config.yaml
hidden_size: 128
n_experts: 48
d_shared_expert: 64
normalize_top_k: true
routed_scale: 2.0
router_z_loss: 0.001
shared_expert_gate: true
lr_router: 0.000996
norm_eps: 1e-05
tie_word_embeddings: false
optimizer: "muon_variant"
learning_rate: 0.003
max_seq_len: 768
max_steps: 4344
Below are experts of layer 5 (counted from 0) of a mixture-of-experts language model. Rows are named router (the router's row for the expert), up (a neuron's input weights, with its number) and show model dimensions 0-127. Each number is 128 + 24 x the weight over its row's rms, rounded and kept within 0 to 255.
Before each expert's rows: a language model's description of what the expert responds to; "gets" lists some tokens that make up at least twice as much of what it gets as of all text. This comes from a sample of Wikipedia text that the model never trained on. Tokens count by the router's weight.

# expert 42
What it handles: Articles and determiners like the, a, an, his, their, its, this, and words right after them like only, latter.
gets: " the", " a", " The", " as", " an", "The"
router [ 96 129 103 145 170 163 139 140 149 113 131 137 130 153 174 163 126 150 167 148 117 127 122 143 101  83  90 106 139 150 107 137 123 124  94  84  84 105 106 135 104 117 125 112 182 162 139 100 123 133 105 136 130  97  86 144 101 130 114 121 142 161 139 105  94 112  90 134 175 169 134 104 132 111 159 104  77 133 159 149 123 122 166 135 102 100 105 115 123 136  89 103 133 119 144 114 114 109 157 135 156 101 160 120 134 160 121 159 138 125 125 160 163  87 127 164 110 165 160 158 141 161 132 116 131 126 115 142]
up4 [116 113  55 141 151 118 146 149 116 118 108 104 138 105 123 147  95 109 103 176 124 123 135 157  86 135  97 146 122 155 127 122 127 129 143 130 103 115 136 146 157 132 136 123 175 107 148 125 174  84  82 106  79 128 117 130 103 139 145  71 162  99 139 149  95 141 110  97 137 143 114 136 116 123 166 168 123 112 151  78 113 165 154 150 124 168 120 120  99  84 104 129  91 152 119 135 133 162 102 123 135 129 158 117 115 168  95 129 125 145 169 115 145 106 151 122 143 180 125 136 120 114 103 128 141 121 122 144]
up5 [ 93 150 111 166 127  88 114 148 138 115 129 148 159 136 141 155 125  85 136 135 126 139 102 109  58 140 138 122  92 133 127 133 106 167  93 143 110 111 104 103 127  85 101 102 150 165 148 170 156 137 147 119 151 124 133 106 123  97 136 132 113  97 120 132 141 120 184 118 115 134 123 133 143 106 150 107 119 148 164 136 125 210 122 162 158 146 142 145 151 115 136  69 118 163 101 150 115 139 141 132 123 141 104 119 142 116  83 155 103 105 130 144 112  87 183 118 127 120 103 141 125 151 125 136 164 108 148 150]
up6 [123 100 132 180 170 112 164  95 113 102 102 151 120 130 124 144 154 123 106 146 107 104 135 123  93 149 128 164 136 103 121 122 162 105 150 137 158  75 110 145 122 134 131 130 103 160 109 124 127 109 126 109 173 184 125 188 118 131 106  96 103 125 113 122 165 127 137 113 123  94 112 109 156 128  89 156 120  86 108 117 103 154 149 144 107 149 130 128 140 135 120  90 143 139 155 151 140  90 141 152 101  95 118 128 153 120  99 128 121  99 121 101  59 141 126 141 119 146 148 146 172  73 130 133 100 168 116 126]

# expert 6
What it handles: Prepositions and infinitive to right after verbs, adjectives or nouns, as in required to, accused of, gathered at, with, between.
gets: " to", " of", " for", " with", " by", " in"
router [115 119 150 129 129 114 143 156 132 120  83 126 153 142 163 133 143 142 150 141 121 105 143 140 113 108 113 115 175 141 131 136 122 174 104 115 104 114  75 122 133 114 132 106 130 140 123 102 117 196 124 150 128  91 131 180  68 129 127 160 149 154 178 109  87 114 109 116 174 150 138 118 103 127 182 102 132 143 147 174 150 135 120 133  84  93 138  92 115 149 136 114 115 109 130 132 120 118 126 146 149 129 144 110 165 151 117 115 158 124 121 154 143 135  99 178 108 129 151 151 180 155 145 135 136  81 108 150]
up0 [125 190 145  93 160 145 127 156 176 133  98 173 130 105 175 101 137 103 158 146 111 129 137 128 126 127 132 123 151  83 152 160 108 147 155 124 155  96 105 149 119 143 124 130 168 121 124 123 151 121 116 143 102 123 134 130 109 114 121 138  94 148 128 145 128 110  89 117  91 107 121 108 122 117 178 118  83 180 100 121 156 119 140 171 109 113 137  94 129 134 128 148 121 135 103 103 132 101 111 127 134 123  84 149 183 160 152 151  98  71 102 139 118 153 169 140 125 148 148  96 115 145 142  81 135 100 127 137]
up1 [125 106 150 141 127 114 139 115 121 109 158  92 121 158 131  99 165 118 118 143 130 159 155 185  84 158  99 126 142 118 103 135 151 125 130 138 120 144 133 137 113 141 110 127 133 118 171 121 114 127 151  60 118 144 177 123 117 103 106 147 117 157 165 150 151  83 103 130 170 115 115  89  72 131 126 167 147 127  95 137 136 132  97 146  95  94 153 146 108 113 153 153 134 111 140 106 103  85 106  95 135  96 118 119 138  95 162 108 108 110 113 148  92 139 156 177 135 154 146  91 122 153 150 163 145 143 122 123]
up2 [ 70 132 138 159 101  99 116 163  91 161 167 140 142 127 111 158 178  68 142 141  94 113 100 131 116 123 146 121 107 169 104 105 161 156 105 144 130 144 120 111 153 122 115 117  73 142 127 161  77 123  96 142 124 100 152 169 164 143 117 126 130 110 123 140 160 130 102 117 151 139  84 126 148 128 161 109 114 106 153 163 125 134 148 151 165 124 135 106 114 134 179 105 119 164 117 140 100 159 122 124 118 127 121 181 147 129 126 105 125 102 100 140 140 132  98 164 128 123 141 126 149 141 152  89  97 116 132 153]

# expert 18
What it handles: Digits inside numbers, years and scores, mostly sports statistics, plus count words like two, three, several, second.
gets: "0", "2", "1", "3", "4", "9"
router [ 79 124 130 143 127 131 124 136 169 133  98 129 128 162 177 143 150 167 154 156 110  88 136  98 110 122  74 146 123 120  98 147 142 140 127 111  74 108  87 142 122 101 105 126 153 117 110 108  94 136 104 149 163  96 108 153 123 133 113 151 110 176 142 113  91 116 127 137 135 160 118 140 144 129 178 123  90 131 116 131  90 118 138 146  98  89 115  92 127 126 120 115 129 110 140 142 107 107 132 172 129 101 123 108 133 129  74 157 136 130 127 124 187 102 143 136 120 152 128 120 202 154 173 115 128 127 122 129]
up0 [ 94 111 108 136 146 123 136 145 118 115 149 153 165 129 119 138 159 112 172 157 148 114 143 161 124 123 100 120  80 125 129 118 156 144 124 153  86 109 141 141 110 174  98 112 126 132  67 121 101 118 143 115 134 137 101 140 144 108  88 143 110 173 121 148 115  77 152 101 112 146 145 140 163 136  92 131  85  83 119 101 127 116 119 109 176 103  93 159 117 104 111 179 132 138 113 186 131 163 101 141 120 109 151 168 105 122 133 142 179  92 121 137 122 158 136 134 119 156 113 119 133 124 159 152 158 134 110 115]
up1 [122 125 154 164 118 102 103  71 117  95 118 149 113 143 165 121 155 188 156 125 129 111 128 102 142 127  77 147 170 111 130 129 118 154 159  60  84 119  89  97  96 112 184 114 115 130 138 153 141 138 131 122 122 122  96 119 149  94 126 122 105 126 108 108 148 153 166 136 108 148 102  85 153 118 153 117  96 161 120 102 126 105 162 180 134 131 129  99 122 118 161 100 173 128 130 153 154 104 163 169 134 111 147 140 121 141 130 131 134  99 147 145 174 128 142 143  96 141 130 132 130 123 118 109 123 112 120 130]
up2 [117 116 147 142 125 106 116 161 139 108 146 136 149 145 102 143 158 102 139 144 166 154 134 163 130 151 111 105 124 133 146 121 132 125 134 124 166 153 112 119 114 163 143  97 128 143 123 121 138  59 133 142 119 128 121 182 165 118 158 173 102 138 150 174  99 120 136 151 128 110 120 190  82 111 145  96 129 123 145 105 119  80 156 146 118  89 164 136  94  76 147 163 148 109 101 160 143 119 150 148  81 130 133 156 165  99 146 121 114 141 138 121 138 121  95 138 116 137 117 151 147 131 155 139 186  94 138 113]

# expert 32
What it handles: Nationality and descriptive adjectives after the or a, especially in short biography lines like American-born, British journalist, Australian physicist.
gets: " the", " a", " American", "ian", " United", " British"
router [102 134  73 122 137 148 138 131 185  95 103 146 145 162 160 153 106 152 157 168  96  79 132 129 101  93  89 123 158 162 112 175 122 142  79  94 108 133 115 143 118 138 131 126 142 169 131  90 146 123 104 148 108  99  78 151 128 115 148 147 118 161 121 110 141 141 114 126 148 156 149 149 106  99 139 124 102 140 113 113  85 139 118 125  95 133 127 103 123 155 132 120 154 109 156 119 128 117 164 165 171 133 143  99 139 150 125 135 144  82 156 128 153 122 125 117 151 159 130 173 152 177 137 104 121 116 118 133]
up4 [140  68 104  77 109 123 124 128 134  90 115 126 145 121 116 157  81 147 159 117  83 165 136 123 118 107  92 102 157 167  98 129 114 185 138 105 154 108 113 114  85 166 122 110 134 140 143 124 201 123 136 156 126 161  98 166  97 135 148 103  95 127  77 128 110 150 107 170  87 144 128 167  91 116 142 113 106  86 117 127 144 130 110 131  82 140 133 133 142 122 147 124 134 116 117 139 137 132 127 133 133 142 146 117 143 123 131 114 166  93 134 104 147 148 115 110 151 154 129  89 139 145 126 104 131 129  90 120]
up5 [ 80 137 143 128 129 126 130 130 115 170  86 133  75  92 134 168 120 118 180 140 131  83  84 140 122 127 108 114 134 139 127 153 125  93 116  90 117 123 126 145 120 111 146 118 175 137 142  90 122 177 183 138 127 127 137 117 115 161 122 121 139 139  99 105 141 129 117 119 149 118 110 155 105 146 112 130 175  96 138 117  98 142  90 137 121 158 117 109  94 168 123 134 145 103  88  86 159 142 140 163 137 115 135  90 146 119 121 133 189 105 155 151 141 109 106 116 131 165 135 128 101 140 181 131 142 145 111 166]
up6 [ 90 104 169  98 149 129 128 117 124 161 136  97  97  83 139 119 123  99 154 155 117  85 116 130 112 105 125 122 135 143 123 175 162 155 141 123 115 121 133 161 136 142 116 142 156 150 149 119 113 150 105 168 161 132 111 123 118 129 190 105  98 169  98  99 164 124 103 154 141 151 101 101  84 143 140  97  99 108 131 118 121 133 144 143 117 134 138 110 140 131 140 133 142 121 121  87 106 122 106 136 122 159 176  99 147 145  95  95 119 145 145 116 166 153 128 124 106 138 135 136 161  78 166  66  79 118 161 121]

# expert 43
What it handles: Initial digits of numbers in tables, vote counts, scores and years, especially "1" and "2", as in "|1|1,393", "May |1|964".
gets: "1", "2", " ", "9", "3", "4"
router [110 101 108 171 141 138 154 121 154 137 103 120 134 176 175 146 145 140 139 161  98 106 168 117 112 134  84 115 141 150  98 168 120 148 101 100  91  92 118 173 101 109  99  96 144 125 128 110 102 156  92 149 130 121  69 141 113 121 125 151 124 158 136 107  89 108 105 139 124 131 102 125 111 151 138 132  93 145 121 120 130 125 158 121 129 121 125  95  96 118 120 126 139 111 145 167 110 134 138 175 124  65 136  94 165 124  88 154 135 144 136 123 169 104 132 164 115 160 132 149 155 143 181 127 152 110 125 139]
up0 [ 94 135 134 110 129  99 141 140 136 144 173 100 141 128 106 103  98 122 161 117 122 139 139 113 120 107 107 124 121 150 143 160 146 203 145 113 117 136 145 160 142 155 124 136  80 105  86 120 150 121 149 178 134 134 100 129 188 139 143 138 132  88 148 142 121 143 102 136 131 173 101  87 117 124 143 120 149 122 109 104 115 126 147 130 135 165 127 145 152 120 124 110 145 101 167  54 109 161 134 136 124 156 127 155 110 114 127 159 159 135 146 151 129 110 149 126 134 150 102 129 135 173 200 138 102  99 159 142]
up1 [131 120 122 125 133 111 114 119 120 107 153 145 172 116 139 158 113 115 143  74 117 132 150  92 132 153 115 113 150 115 147 149 153 108 109 120 140 104 111  74 120  73  98 145 151 144 107 101 139 125 120 148 105 124 141 174  85 129 135 133 140 144 135 145 111 122  96 131 142 118 123 103 105 183 116 132 123 149 136 136 182  83  94 105 170  99 155 108 117 121 148 100 120 156  94 146 138 115 100 181 108 103 148  79 127 153 131 150 150 134 122  75 154 152 118 157 103 172 129 154 124 139 123 177 101 112 159 136]
up2 [123 160 105 139 141 157 106 148 128 140 150 127 117 185 135  97 147 154 107 130  98 116 140 113 141 102  70 126 143 106 114 114 139 118 109 117 111 144 122 141 124 119 113 115 132 108  73 121 140 111 138 104 154 125 101 134  83 149 119  79 123 123 155 144 121 161 105 106  89 110 123  78 106 126 166 145 142 128  68 160 107 133 125 157 116 127 129 135 114 129  48 171 102 128 106 119 129 132 104 133 137 153  95 133 127 130 155 111 123 113 130 119 162 146 114 173  98 122  86 142 115 119 143 154  79 189 144 109]

# expert 9
What it handles: Past-tense verbs, verb endings and possessive pronouns in biographical or plot prose, such as knocked out, brought, his, their, became.
gets: " the", "s", "ed", " his", "ing", " a"
router [112 121  99 132 157 131 147 142 157 116  87 114 153 142 184 130 130 145 170 136 136 102 151 123 114 118 120 133 142 129 104 181 137 153  81 102  83 111 122 111 109 128 134 131 165 150 146  78 113 134 135 126 156 104 103 127  88 115  87 148 154 138 154  78 112  94 111  94 153 131 131 113 140 112 163  96  87 155 152 132 140 108 139 156 110  82 118 117 117 142 113 126 134 120 157 133 129 117 145 137 144 120 138 107 132 171 126 106 167 128 122 155 170 106 134 190  89 126 165 126 157 132 134  86 167 105 118 148]
up4 [135 151 124 166 145 124 169 101 127 126  95 110 112 100 163 151 144 135 153 119 147  88 109 102 142 134 116 135 153 164 133 175 101 124 160  88 127  89  93 130 154 149 143  98 104 121 142 106 139 176 110 136 161  99 100 125 154 105 110 121 168 130 123 111 102 124 113 113 170 101  94 118 124 106 122 126 124 118 107 124 123 103 175 134 173 129 123 111 163 171 128  92 137  84 155 124 148 140 154 130  95  96 149  78 101 144 145 129 114 123 142 105 103 154 124 193 155 105 135 152 152 121 122 132  87 146 116 117]
up5 [ 57 151 113 170 107 141 135 137  93 117  88 115 151 132 134 141 120 133 136 133 143 166 167  95 139 112 117 122 138 130 123 190 116 134 144 117 155 131 135 137 119 164 132 128 157 134 131 121 142 141 115 143 130  99 144  81 133 139 110 132 121 122  83 108  95  90 128  71 109 148 123 112 118 147 148  88 117 165 123 164 129 131  84 112 127 146 107 110  91 186 175 129 166 120 114 103 106 157 105  98 121 121 127 181 140 133 107 137 152  97 138 125 117 125  86 114 115 115 120 146 158 153 145 114 151  81 150  95]
up6 [151 132 129 150 117 157 135 142  80 147 167 131 109 123  92 133 165 116 121 164 126  99 144 143 151 115 115 135 108 113 137 167 150 161 130 124 140 133 169 104 118 104 115 134 113 135 142 109 108 156 114 124 106  89 113  77 116 137 100 140 170 126 181 124 111 110 161 111 105 114 116 157 124 118 121 138  98 147 156 113 165  82 146 138 187  95 148 131 142 126 134 148 138 161 116 157 163 134 157  89 158 158 153 103  94 116  93 102 133 145 152 165 111 108 166 137 156 149 156 121 146 101 177 118 142 175 131 128]

# expert 19
What it handles: Final digits of years and numbers, closing parentheses, semicolons and line breaks that end date or infobox fields, as in "201|4|;", "(planned|)".
gets: ")", "4", "7", "6", "8", "5"
router [ 90 114  94 148 166 114 148 129 182 136 138 156 141 161 150 142 123 158 132 154  83 114 168 107 111 109 108 163 135 132  78 125 105 188  88 121 118 145 118 127 152 102  97 111 126 156 111 110 119 136 122 173 115  82 132 133 118  94 154 133 145 138 140 123  90 122 142 134 156 187 118 129 130 114 161 120  96 129 154 130 151 134 121 154 121 105 122 132  82 144 136 143 136 118 114 123 110 120 154 145 126 134 119 105 175 139 108 101 129 144 155 149 153  90 114 160 121 170 134 175 157 144 181  96 110 118 104 109]
up0 [158 148  92 152 116 133 192 156 137 125  76 192  99 207 149  87 129 126  99 122  89 138 129 121 124 137 143 134 124 144 127  88 164 130 156 142 141 112 185 141 159 121 125 100  95 140 150 114 150 143 143 154  91 130 115 129  90 143  96 118 124 179 100 115 130 110 129 133 159 147 131 141 122 173 130 140 114 125 118 143 111 104 114 135 123 125 156 125 128 159 132 178 108 135 149 137 122 174 129  97 121 112 121 144 115 131 117 121 108 140 145 125 101  91  94 109 110 108 132 141 146 130 170 142 108 164 121 107]
up1 [131 146 103 152 146 151 137 152 129 127 132 185  97 113 103 151 156 130 156 123 117 155 193 165 130  76 108 123 145 148  90 125 102 163 110 110 152 171  89 157 163 114 132 118 125 143  94 141 143 111 115 111 101 121 106 106 114  99 127 103  94 108 122 162  86 122 134 142 108 150 124 127 133 151 154 165 105 109  94  97  83 140 130  86 144  99 109 172  65 144  89 144 125  88 111 110 139 119 125 143 113 136 132 115 148 135 149 127 144 119 168 153 161  95 141 124 129 126 124 134 156 114 173 132 127 137 135 115]
up2 [149 102 143 105  89 117 108  66 121 133 148 113 145 130 120 185 142 108  90 111 142 155 113  93 139 119 150 128  61 126 129 136  91  63  90 143 132 144  94 145 145 128 140  84 125 114 122 121 134 145 130 135 137 116  92 114 133 142 133  81 154 124 138  94 137 100 140 148 118 131 130 159 163 129 118  84 118 102 143 180 150  87  91 164 124 120 152 121  94  99 138 115 126 134 152 133 112 129 140 132 155 165 130 104 132 137 160 115 134 123 122 151 140  97 105 129 101 122 143 174 157 162 158 128 105  81 114 108]

# expert 14
What it handles: Single capitals or short pieces opening names, abbreviations and taxa, such as P in Pseudo-, D in D.C., N in n/a.
gets: " P", " S", " F", " C", " B", " M"
router [120 110 118 178 130 151 131 131 157 139  89 147 157 159 136 138 119 178 141 141  93  76 160 119  98 126 114 172 161 119 121 132 108 131 100 111 112 119 101 145 135 152 119  95 154 135  99  88 139 128  84 176 134 125 106 171  91  96 127 144 122 170 147 124 122 103 110 123 162 127 132 158 130 114 155 116 127 135 136 126 119 122 117 146  96 134 113  98  83 123 132  96 146  98 143 153  92 121 159 172 182 109 119 110 156 129  72 157 149 124 163 130 124 109 112 148 125 125 161 139 161 113 139  79 152 116 142 143]
up4 [101 137 139 175 102 165 156 112 144 127 129 114 160 149 146  77 148 132 165 138 120 121  91  91  83 125  92 139  96 137 131 126  92 146  88 131 124 116 132 147 148 161 157 148 121 153 143 108 170 142 129 167 135  91 103 147 121 146 128 134 154 101 100  82 143  77 133 118 143 109 160 147 144 149 135 126 117 166 141 132 142 182 124 111 149 155 129 125 161 101 140  76 114 159 153 141  93 124 139 134 126 154 124 133 139  93 159 114 153  82 149 137  91 149 107 104  94 112 110 177 132 118 141 121 161 120 123 134]
up5 [132 109 146 130 124 144 136 123 166 123  72 111 139 142 131 117 168 122 176 136 123 144 137  72 122 129 109 123 113  77 106 124 122 143 111 117 118 151 148 152 124 145 125 140 152  79 107  55 132 128 116 118 132 100 113 132  81 151  96 170 116  98 122 178 112 106 135 165 162  80 150  92 136 138 131  69 122 123 114 160 162 143 164 142 160 111 119 133 141 125 107  76 132 141 150 131 135 145 152 108 136 147 106 110 133 115 135 153 159 163 112 134 117 129 144 119 126 151 148 165  94 110  89 121  98 106 151 140]
up6 [141 125 108 123 151 136 116 129 132 131  96 168 143 147 149 115 149 149 128 115  56 106 141 109 161  97 131 133 110 122 165 104  90 112  95 126 123  97  88 130 124 128 152 102 132  96 126 133 137 136  90 158 118 113 119 115  68 105 135  78 145 146 141 139 110  91 140 152 104 106 144 157  72 145 121 144 119 140 156 103 151 149 151 125  91 123 107 120  84 131 125 171 143 129 139 132 144  89 151 139 142 136 146 127 134 104  92 155 103 151 149 141 137 157 148 124 117 165 149 132 158 112 126 125 166 141 175  55]

# expert 16
What it handles: Single capital or lowercase letters starting a name or word, especially after a pipe, quote or parenthesis, as in K-iss, H-annah, Fitz-g-ibbon.
gets: " H", " D", " K", " C", " M", " L"
router [113  94 105 164 136 138 118 157 167 126  78 140 155 158 119 167 108 144 139 131 113  92 166 153 103 116 104 143 150 120 107 142 117 148 124  94 134  98  98 129 138 151 124 101 144 174  97  97 113 135  76 174 111  99 121 154 120 104 132 155 135 161 155 109 118  99 146 121 145 170 131 130 103 134 154 131 128 142 159 160 140 115 146 170 100 138  99 113  72 122 113 100 152  86 137 165 135 119 132 183 157 112 128  98 136 135 102 154 147  83 140 136 143 123 114 130 126 147 154 139 168 122 136 103 177 114 135 130]
up0 [103 100 106 138 131 104 121 127 114 152 139 162 147 115 123 184 156 121 127 112 108 137  79 166 113 145 132 166 167 106 164 179 151 127 111 130 119 150 156 103 125  51 151 132 124 108 110 129 141 130 122 114 132 122  92 147 135 127  58 140 109 118 154 161 112 134 160 113 112  94 133  96 120  93 142  92 147 102 181 139 172 101 145 124 127 129 100 151 113 150 144 129 161 136 162 145 186 129 154 131 131 122 121 117 107 146 121 100 135 126 103 153 122 135 173 144 151 126 154 169 163 127 137 123 132 129 112 135]
up1 [111 139  95 147 129 125 128 108 128 121 113  81 120 147 137  58 112 103 105 142 114 101 131 124  93 146  90 134 186 141  75 118 136 184 137 124 151 148 155 100 129 103 114 151 114 150 154 136 122  93  90 112 111 153 136 156 140 154 146 147 111 140 122 123 150 112 148 174 103 103 127 175 129 175 113  97 106 117  80 136 121  98 148  92 135 107 125 170 116 130 113 149 129 116 140 116 117 104 132 190 119 120 127 127 119 169 168 113 147 168 126 134 140 152 114 102 128  93 105 119 125 134 105 107 129 109  94  96]
up2 [173 116 134 135  93  82 104 148 159 125 127 103 100 112 126 151 127 131 110 169 100 157 102 128 144 112 113 158 112 132 149  79 153  94 172 105 122  98 117 132 115 109 145  99 127 123 152 121 105 104 106 134 125 139 104 129 129 128 122 134  93  82 150 115 154 143 120 113 122 127 151  83  92 106 102 167 121 173 124  90 138 124 146 117 109 102 128 114 100 169  91 107 109  82 144 104  62 135 164 162 134 102 141 122 166 147 132 134 101 113 154 152 173 123 131 101 129  94  87 116 130 141 118 142 152 124  91 135]

# expert 0
What it handles: Single digits inside years and figures, especially the second to fourth digit, as in 1970s, 2006, 2019, 50 species; also century, UTC.
gets: "0", "2", "9", "1", "8", "7"
router [137 100 101 150 116 119 141 159 154  99 110 110 142 163 189 147 110 128 153 181  70 113 139 103 109 105 116 139 136 141  63 159 126 128 102 119  99 134 114 153 138 125 127  83 132 155  96 125 129 143 103 169 138 110  79 134 111 111 140 139 110 146 120 132  91 106 148 155 138 163 125 138 152 128 154 128  80 127 146 148 120 144 137 163 132 104 132 111 100 132  99 118 113 115 135 150 111 132 159 151 123 129 135  59 150 135 103 144 133 130 122 141 156  92 114 190 119 140 132 149 171 158 161  90 117 114 121 124]
up4 [137 160 132 113 151 123 136 159  86 162 145  98 105 169 170 158  86 101 146 132 112 112 139 101 114 154 111 137 104 129 158  97 127 116  95 132 154 106 155 102 160 121 114 124 139 101 109 135 144 136 115 108 102 165 125 142  96  91 180  96  98 151 136 137 117 113 160 126 166 129 117 147  94 111 135 126 103 156 109 111 163 101 115  90 129 170 134 105  97 100 110 158 127 145 116 112 104 139 171 137 133 156 132  91 169 123 111 114 102  86  94 152 167 103 186 148 115 124 101 139 139 130 120  95 129 130 102 117]
up5 [138 134 152 135 137  95  99 113 153  93 125 166 148  92 136 133  84 111 138 123 123 111 162  98  96  85 119 118 151  84 161 139 123 127 157 124 116 115  97 107 141  91 140 114 176  95 148 123 135 150 102 108 160  92 119 133  69 144 129 141 122 115 144 136 108 145 118 167 114 122 114 163 154 101 131 109 131 136  79 105 129 142  99 156 111 114 131 139 127 151 106 116 107 135 105 127 109 136  85 151 134 129  83 108  74 125 179 157 141 100 135 131 128  84 150 136 131 162 127 164 173 123 149 162 146 113 104  88]
up6 [133 130 113 168 152 129 109 171  59 134 121 124 142 138 171 130 111 119 175 130 117 113 145 118 137  88 144 151 125 108 140 113 171 182 121 126 144 131 129 161  98 109 140  71 148  64 152  90 136 113 126 165 134 127  89 149 103 109 171 137 107 134  94 124 150 162 101 147 119 115  75 142 136 134  97 138 127 164 114 137 140 141 137 115 103  98 146 151 124 160 118 142 136 150  73 131 137 125 123 119 116 151 152  84 128 156 118 140 119 129 172 140 152  93 118  99 112 134  97 141 143  87 137 122 118 114 133 109]

# expert 45
What it handles: Digits, line breaks and labels in sports and statistics table cells, such as row numbers, scores, Born, Votes, Coordinates.
gets: "\n", "0", "3", "4", "5", "7"
router [119 122 102 117 128 142 130 153 142 116 100 120 129 172 145 140 111 129 153 138  81  91 153 132 129 139  98 135 128 112  77 139 114 158  76 124 138 114 138 175 116 132  84  90 174 117 136 119 117 145 110 193 124 140 106 120  84 101 125 144 137 153 137 130 114 108 132 134 155 182 141 118 122 140 188 124 104 135 148 136 123  90  89 128 127 114 110 131  92 116 154 117 138  91 131 148  92 139 129 158 145 117 121  98 172 171  92 110 151 124 142 109 159 128 102 148 143 152 162 147 194 118 154 132 133 115 116 141]
up4 [142 111 121 104 153  98 111  86 152 133 145 158 121 163 146 112 121 150 125 108  85 141 173 109 154 110  98 111 122 118 143 151 110 182 132 101 110 117  91 139 143 113 112  79 136 121 140 127 168 135 140 159  67 129 142  87 141 133 141 134  92 123 180 126 112 169 136 133 132 124 116 114 155 170 127 140 112 142 111 118 111 138  94 176 118 176 115 158 133 168  96 109 127 159 153  92 111 140 137 181 123 172 141 126 102 131 133 172 138 153 123  62 129 122 143 137 139 116 131 121 136 128 126 119 123 100  94 126]
up5 [116 106 155 151  77 108 143 134 153 129 152  89 111 160  86 137 137 148 133 112 110 138  63 167 141 123 118  94 121 125 133 149 152 157 133 115 120  78 128 185 140 124 122 107 152 146 187 155 162 159 127 151 147 115 137 118 157 118 125 174 146 112 150 115 132 129 150 128 164 178 140 139 147 100 117 161 108 120 117 117 111 125 117 102 148 136 112 171 131 130  91 121  71 137 151 127 104 126 104 106 104 139 116 142 131 170  78 101 146 127 117 131 118 103 150 148 124 134 139 172 130  97 104 174 149 129 143 110]
up6 [149 129 112 179 125 153 152  96 163 150 122 108 105 157 161 134 147 121 109  77 115 139 119 130 150 101 135 138 170 128 125 114 156 114 103 123 163 183 142 131 162  83  74 122 113 121 119 172  89 145 110 140 102 116 103 143 136 108 150 117 144 123 135 158 170 117  94  99 139 104 128 157 111 147 125  80 131 125 130 126 117 126 136 132 163 156 121 103 156 173 129  92  93 169 147  92 139 121  87 159  94 110  98  73 165 117 153 140 122 146 117 169 117 118 113 108 108 141 130 142 105 134 153 132 125 129 137 115]

# expert 4
What it handles: The preposition in/In, plus early fragments of proper names and rare words such as al, r, Br, Pr; month names January, November.
gets: " in", "r", " In", "In", " Al", " al"
router [102  89 118 181 163 171 122 133 147 141 122 146 174 156 143 124 125 132 127 140 115  77 144 146 143 104  73 116 127 117 102 146 122 133 129 126 143 136  79 119 152 155 123  88 111 161 108 102 114 175 124 135 132 101 124 190  95  72 114 133 117 180 172 124  93 116 105 136 175 150 144 129 130 118 132 120 108 142 124 149 138 134 117 165 135 132 120 105  92 157  95  98 150 139 122 135 133 106 150 142 124 116 123 117 148 156 110 158 159 124 145 153 158 118 144 164 147 157 142 129 159 146 165 128 154 106  92 131]
up0 [132 112 139 166 176 125 134 149 128 167 121 101 153 119 145  92 127 128 144 114 114 100 163 174 132  83  82 126 114 118 104 142 130 141 117 152 130 178 152  91 141 146 135 126 128 141 133 112 103 167 147 108 123 195 126 160 117 114 105 190 109 125 119 123 124 114 137 109 149 150 153  75 145 133  96 132 111 173  88 127 122 108 159 142 122 105 127 117 111 143 121 140  91 161 135 162 134  96 146 118 149 141 105  94 113 128 115 161 163 117 150 102 135  88 120 184 138 152 146 133  95 130 147 172 119 136 128 106]
up1 [120  99 102 159 133 152  91 139 111 102 138 107 144 146 127 128 142 109 162 130  93 116 134  99 162 114 124 170 115 121 114 165 137 120 135 127 133  99  89 128 121 170 139 123 133 133 132 128 138 157 148 146 109 100 151  90 118 121 107 127 133 114 139  89 133  92 119 115 124 166 131 108 152 130 130 113  90 164 116 146 151 154 144 132 122 127 129 140 152 120  74 131 137 156 168 130 120 135 143 140 120 123 125 179 119 126  84 142  88 168 130  86 177  92 111 157 124 116  87  85 148 200 124 202 141 114 105 145]
up2 [148 122 106 138 132 131 148 160 147 157 136 128 121 130  76  87 137 133 117 148  74 130  87 121 110 122 105 136 128 114 103  76 127 125 122  82 130 147 104 115 137 140 115 131 111 137 150  87 139 172 150 103 161 113 157 140 136 126 112 124 108 175 156 119 115 102 118 149 172 143 157 140 123 139 148 150 128 149 142 153 178 126 162 108 177 141 159 151  87 128 140 108 136 143 143 106 129 151 112 140 141 146  70 117 161 130 158 166 125 130 100 137 199 149 115 126 112 121 177 118 128 164 128 173 123 116 103 113]